Experts of a small language model: vocabulary 8192.
Below are experts of layer 6 (counted from 0) of a mixture-of-experts language model. Rows are named router (the router's row for the expert), gate (a neuron's input weights, with its number), up (a neuron's input weights, with its number) and show model dimensions 0-127. Each number is 128 + 32 x the weight over its row's rms, rounded and kept within 0 to 255.
After each expert's rows: "comes after" lists some tokens at least twice as common just before its tokens as in all text; "gets" lists some tokens that make up at least twice as much of what it gets as of all text. This comes from a sample of Wikipedia text that the model never trained on. Tokens count by the router's weight.

# expert 59
router [ 88 132 125 102 136 158 134 148 104 157 168 178 157 122 191 116 140 141  38 161 139 102 123 152 164 107 162 107 143 161 156 145 158 155  83 132 151 141 144 113 150 113 133 154 153 174 211 128 153 122 124  68 106 152  89 166 125 138 177 124 162 133 116 137 117 112  56  65 183 113 152 129 152 158  85 109  75 109 158 128  51  77 118 123 136 153 164  83 150 125 114 126  98 125 126 146 161 109 142 133 151 127 121 136 102 153 180 148 162  82 151 167 185 114  94 126 148 201  63 124  62 116 107 129 189  95 118 109]
gate1 [118  85 161 103 132 140 124 123 131  75 113  94 135 137 110  83 121 154  91 130  82 139 113 132 161 131 197 143 148 119 145 122 131 166 123 142 171 172 127  58 149 134 138 100 121  98 183 121 117  87 140 130 135  78 163  60 102 184 152 110 119 134  82 113  90 173 101  88 107  56 174 134 143 158 165 178 105 126 132 121 109 147 142 152 116 113 140 121 128 176 162 198  86  93 174 112 127 115 110 110 142 197 182 122  83 202 142 127 151 169 113 111  90 105  58 176 191 138 140 152 116 122 103  98  97  59 142 112]
up1 [118 153 122  41 137  48 123 114  25  98 112 124 143 114  74 150  97 123  96 113 113 145 125  66 145 151 143 164 118 161 169 146 155 106 109  76 152 130 150 128 177 116 146 118 107 147 115 115 111 173 115  89  97 115 121 153 139 162 212 158  89 126  77  85 152  97 112 139  90 130 147 125 183 191 164 124  75 128 140 149  97 131 110 158 116 129 106 120 112 141 143 157  82 112 174 109 188 137 114 115  99 146 158 135 142 112  90 117 111 167 152 161 116  96  69  80 132 180  86 107 100  97 181 105 132  78 155  94]
comes after: " |", "\n", " MF", " DF", " FW", " ENG"
gets: " |", ":", "|", ")", " (", " club"

# expert 39
router [ 69 148  96 137 225 162 130 111 140  87 165 196 145 123 157 109 144 125  78 147 126  78 105 126 132 141 163 116 101 136 129 171 199 124  99 107 156 165 167 167 115 102 114 117 158 157 164 142 240 147 125 113 148 131  93 149 192 136 192 172 135  92 108 172 158 132 110 134 192 145 138 117 110 131 135 113 101 136  98 113  84 133  81 146  83 146 103 144 119 101 149 158 118 115 140 177 142 107 167  99 158 124 112 185 134  98 109 125  85 125 131 161 155 159 109 158 159 162  67  94 100 110 130 159 190 140 128  87]
gate0 [ 82 193 156 146 153  45 160 120  68 148 129 148  13 153 108 154 180 109 143 100  74 114 157 136 117 180  89 149 113  89 134 148  75  94 152 140 100 152 126 103  98 142 101 107 137 138 111  94  94 159 128  95 155 147 130 142 114 206 121 122 118 113 105 126  87 194 103  70 181  63 134 180 130 129  76  67 135 159 133 118  87 114 149 127 118 148 127 126  81 116 131 158  96  92 185 104 106 160 154  73 134  92 151  87 121 165 111 114 126 112  94  96 136 119 110  90 102 124 143 135 105 100 123 136 152 119 100 139]
up0 [147 169  73 127  86 134 117  97 142 119 124 147  88  63 148 134 158 163 167 141  86 186  93 120 124 122 102 157 139 136 122  81 152 178 101 117 121  39 162 170 148 138  67 102 138 116  95 139 107 154 151  92 138 142 109 113 132 132 114 182 171  94  72  91  89  52 107 118 191 115 166 157  93 134 122 129 175 112 143  78 135 125 133 113 136 165  77  95 101 115 146 107 104 151 155  77 129 230 127 100 141 105  76  80 135 141 150 140 100 115  83 108 167 105 137 127  81 125 154 182 124  64 112 125 120 130 128 106]
comes after: " in", ",", " 18", " In", "In", " March"
gets: ",", " 2010", " 2020", " 2014", " 2009", " 2015"

# expert 32
router [ 85 111 106 153 177 124  97 123 130 108 132 129 128 143  98 140 133  93  95 144 110 126 104 146 131 106 154 152  78 146 119 137 174 126  94 155 150 117 179 102 160 116 135 152 135 167 180 130 176 156 129  92 136 155  93 174 149 113 135 164 142  84 113 127 144 139 113  58 236 116 144 109 165 220  75 110 113  53 135 152 110 126  96 111  93 124 114 118 128 137 140 160  59 153 146 174 153 117 152 145 121  87 160 179 140 123 158 130 117   2 148 150 141 168 101 180 145 178 104 130  80 154 131 123 142 156 115 132]
gate1 [ 80 120 145 143 117 148 138 170 136  85  64 131 145 158 146 166 130  52 145 135 107 113 135 108 136 181 156 127 175  90 133 117 138 117 138 126 190 167 150 120  94 136 170  46 121 111 140 107 118 118 108 134 160 129 149  97 168 101  92  80 148 118 118 167 123 166 133  88 215  98 119 163 147 144 143 130  86 127 150 115 132 190  93 127 154 138 179 129 144 142 117 191 102 108  93 175  95 129 216  88 107 132 182 206 171 172 146 152 180 139 157 113 145 111 141 105 128 159 104  97 119 135 158  97  88 128 130  59]
up1 [174  88 109 120  90 117 178 137  76 144 165 122  47 100 127 128 105 141 100 149 118  63 162 145 176 109 109 141 115 143 141 127 114 139 166  71 111 132 105 110 170 146 153 176 154 121 123 149 127 109 142 122 102 114 123 126 103 151  79 172 196 111 128  97  81 112 121 128  88 144  61 152 108 118 104 131 187 147 175 154 125 126 128 110 127 123 169 164 108 104 109  76 206 213 132 110 101 158 131 131 108  77  63  80 150  66 114 161 120 106 138 147  75 142 128 191 100 135 142 113  86  96  93 140 104 146  84 186]
comes after: " is", " was", " as", " to", " a", " and"
gets: " an", " for", " more", " most", " di", " st"

# expert 27
router [ 77 111 145 155 174 154 104  98 144  89 158 177 182 110 133 102 139  78 105 141  93 124 122 134 112 140 194  97  94 150 168 159 176  87  40 124 172 148 138 119 125 118  95 137 129 156 157 139 189 119  32 122  81 148  90 167 116 145 118 173 128 116 130 102 134 102  58  91 164 137 158 135 145 138 128 130 111  83 129 110  86 105 141 159  93 133 128 113 157 128 127 134 102 121 118 159 160 108 121 170 139 140 118 106 120 124 124 158 148  95 144 154 216 148 103 148 138 193  79 122  30 123 128 173 181 109 116 169]
gate1 [148 102 107  82 138 124 137 153 186  88  96 142  86  93 137 153 153 160 106 123 108 173 127 141 162 160 105 112 116 197 130 137 182 161 131 123 186 116 176 108 129 111 144 167 147 106 114 175 121 156 118 118 123 141 155 168 113 102 106 130 151  95  83 182 130  91 193 110 121  66 115 169 145 127 131 156 134 159 127 117 120  75 122  64 134 156 188 194  65  65  58 140 167 122 152  82 152 229 128 117 135 109 124 111 112 155 120  98 107 147 144 103 128 126 133  78  96 128 168 132 151 157 100 166 204 129 130 107]
up1 [174  88 112 120 149 159 114 104 118 113  70 123 179 195  94 161  72  85 163 139 129 109 115 111 110 155 174 126  90 118 151 149  84 114 134 184 119 125 149 159 159 121 112 102  97 144 154 137 100 151 141 151 115 120 143  59 130 132 131 143 126 141 147  70 134 118 161 162 117 144 124 135 110 129 143 140  87  88 171  81 138 163 125 124 160  90  76  57 191 186  60 151  35 160  76 169 192  87 168 152 106 173 112 150 137 111 109 129 140 147 102 131 151 105 122  75 114 116 136 119 148  63 156  86 113 129 182 137]
comes after: " of", " in", " for", " at", " to", " on"
gets: " the", " The", "The", " entire", " subsequent"

# expert 6
router [123 106  92 117 209 122 114 118 173 106 164 240 128 120 135 157 152 124  93 139  90  93 139 147 112 139 197 125 125 166 169 137 195 136  74 137 113 116 109 135 112  86 136 120 113 144 180 133 179 128 103 119  86 101 119 167 119 164 128 156 151 104  83 164 130 137  90 132 169 131 152 102 122 160  79 128 139 141 175 157  84 132  84 121 101 135 123 116 142 105 152 161 121 120 121 120 113 124 145  69 131 128 163 129 110 159 116 124 114  44 145 149 183 178 110 163 114 203 108 127  70 182 133  72 192 145 136  70]
gate0 [123 156 132 166 136 140 133 167  98 138 118 117 113 187 118 138 151 124  67 105 142 118 143 107 109  82 108  68 128 161 102 131 103 161 149 114 136 130  78 133 167 115  77 204 142 173 142 123 161 131  94 108 180  99 164 128 144 151 108 120 103 108  95 129 188 109 125 141 182 154 105 167  75 152 105  44 175  93 112 139 139 141  83 120 129 112 117 183 169 194  93 116  57 153 160 136 111 125  76 128 138 186 118 214 100 177 116 137 117 177  97 118 180 138 150 111 166 127 112  98 153 103 130 144  67 166  94 134]
up0 [191  90  80 114 115 142 163 140 130 153 121 137 193  58  50 166 108 140 138 117 129 111 127 137 137 181  86 185 125 142 116 157  95 125 148 102 197 165 176 201 131 140 200 127 134 124 134 112 166  67 130 138 139 107 117 140 130 147 163  55 157 145 158 116 151 146 136  97 140 103 158 137 132 150 158 118 105 152 164 133 113 164 141 109 103 100 154 111 120 125 115 114 170 101 106 130 123 216 125 144 123  95 156 138 127  82 164 111  84 160 109 113  87 174 131 180 153 154 140 155 209  87 154  78 109 170 167 115]
comes after: " is", " was", " the", " \"", ":", " List"
gets: " The", " the", "The", " a", " other", " A"

# expert 34
router [ 53 124 127 142 172 128  92 134 148 111 166 171 147 135 170 131 181 120 119 143 105 141 140 124 123 119 205 149 106 220 196 150 140 148  70 115 121  96 110 124 176 140 138 120 153 178 211 187 143 103 132 107 132 148  98 157 106 159 152 170 129 136 135 146 169 128 117  98 159 164 119 112 101 169 129 142 130 151 135 150  60 110 125 112 118 124 108  90 148 127 159  99 116 112  93 154 141  68 175 122 110 181 101 179 172 135 115 155 127  95 153 208 169 145  89 145 124 186  61 120  78 107 107 157 140 112 126  89]
gate1 [123 146 203 119 136 103 174 100  77 118 136 133 140 122 125 132  93  60 165 102 132 161 206 198 187 122 137 147  87 118 102 133 135 149 119 158 123 123 115 133 176  97 133 122 127 117 167  95 165  79 121 149 105 148 118 141 115 118 204  60 130 113  42  94 172 117 129 128 139  89 152  92 157 126 121 148  75 161 135 136 148  98 133 171 150 136  70 108 168 129 192 145 103 149 134 104 108 100 129  92 119 158 146 138  93  98 184 176 171 193 166  86 203 114 150 128 149 140 109 144 114 126  99 110 136 150 154  78]
up1 [119 166 104 193 120 130 158 149 151 139 129 109 143 196 157 136 119  96 104 132 130  62  20 119  94 166 110 109  74 165 150 133 137 139 141 105 133 164 165 158 111 126 143 119 140 135 120  72 137 156 124 125 165 100 101 174 144  28 133 123  52 116 156 127  85 136 105 156 129 144  86 185 132 118 166 136 133 141 129  92 181 147 141 136 122  96 160 160  95  94 115  93 111 123 106 140 127 151 108 103 139 102 127 126 175 168 132 128  80  89 107  75  95  90  99  77  83  95 172 118 160 128 125 202 196 131 161 122]
comes after: " |", " in", "–", ")", " the", " Ac"
gets: " in", " a", "  ", " final", " League", " first"

# expert 31
router [ 90 136  91 140 189 156 136 115 161 149 214 196 124 124 170 105 123  74 102 120 182  87 106 127 111 126 136 107 133  98 150 159 168  68  84 176 148 133 157 200 134  89 145 124 104 144 186 126 208 120 118 112 110 129 114 137 157 144 179 162  96 139 110  97 156 149  40  97 210 113 154 103 129 186 144 103 111  65 146 127  72 119 109 133 136 137 125 117 174 117 113 150  71 125 136 139 145 117 180 131 107 148  97 143 122 155 108 121 100  72 104 144 184 134 137 145 136 173  99 126  91 145 143 128 169 135 118 132]
gate0 [128  78 110 139 160 106 151 115 126 101 147 150 124 141 167 156 162 144 131 157 122 145 102 151 103 119 124 156 100 148 112 172 220 152  34 150 197 121 170 109 167 129 138 125 135 114 164  90 214 110 110 113 117 195 115 121 145 126 159 150 110 147 154 184 148  98 146  74 117 167 131 123 120 148 134 196 136 119 158 122 161 147  72 123 100 156  89 140 176 113 172 147 118 154  38 124 105 156 120  97 104 153 111 143 117 150 129  87  97  72 131 121 165 126 167 165 153 158 148  60  95 118  98 156 192 150 107 100]
up0 [ 95  58 130 144 142  66 153 141 146  98 161 142 120 170 141 128 168 129 125 187 121 130  97 146  62 129 141 184 113 141 113 165 155 155  47 161 203 125 183 109 142 129 122 128 119 118 154  89 185  73 122 102 156 166 118 110 145 117 142 148 110 150 136 167 139 113 154  85 111 175  94 142 105 149 104 204 160 141 160 132 167 134  23 123 136 155 107 154 162  98 159 165 119 155  59 128 106 152 131  80  89 130 123 133 123 133 157  65 101 101 106 118 143 108 161 188 140 145 161  91 118 115 106 161 174 130 106 104]
comes after: " to", ",", " such", " there", " also", "ed"
gets: " with", " to", "ing", " including", " by", "ed"

# expert 53
router [ 56 106  99  94 141 128 119 157 136 127 148 134 132 127 118 147 108  78  81 124 105  60 137 142 181 109 188 103  97 139 138 194 143 115 116 138 124 148 157 135 152 111 121 112 148 173 207 128 182 140 134  43 103 114 117 133 173 135 202 120 143 125 141 166 164 120  93 140 175 160 156  99 121 129  99  86 131 109 120 139  59 112  49 135 106 127  85 149 140 111 134 145 146 154 162 174 135 128 185 139 143 122 106 150 129 136 114 146  96  89 124 159 153 193 124 161 122 223  52 112  83 129  84 141 141 126 109  93]
gate0 [130 125 126 118 127 140 150  94  58 121 156 148 183 175 176 130 157 208  60 109 150 115  79 177 130  92 114 123 114 148 149 148 149 208  85 120  73 149  78 102 128 101 126 134  31 129  93 195  97 104 172 116 112 128 129 128  65 141 148 149 138 119 161 150 104 133  79 121 164 104 147 134 118 181 161 104  86 117 129 136 111 164 102 115 172 155 165 108  91  79 150  98  92  80 104 104 100 140  88 173 106 161 143 105 108 140 139 111 102  80  87 129 114 144  93 105  83 153 117  96 116  99  69 153 155 130 117 136]
up0 [132 161 163 164 155 133  78 128 157 116 102 113  83  97 142  80 107  63 151 169 133 131 150 156 137 200 146 106 180 152 128  92 130 132 122 163 163 110 163 134 111 103 121 131 110 150 137  95 150 138 115 117 125 135  93 138 183 108  67  58 103 121 115 101 179  54 142  88 142 165 162 104  93  96 104 182 140 120 136  84 155 152 107 169  95 157  97 131 186 147 103  68 152 172 163 167 153  91  95 112 116 115 164 163 153 150 145 120 168 152 214 144 149 104 124 144 190 177 128  94 102 195 142 124 114 155  85 127]
comes after: " (", "19", "(", "age", "–", "18"
gets: ".", " number", "age", "19", "H", "D"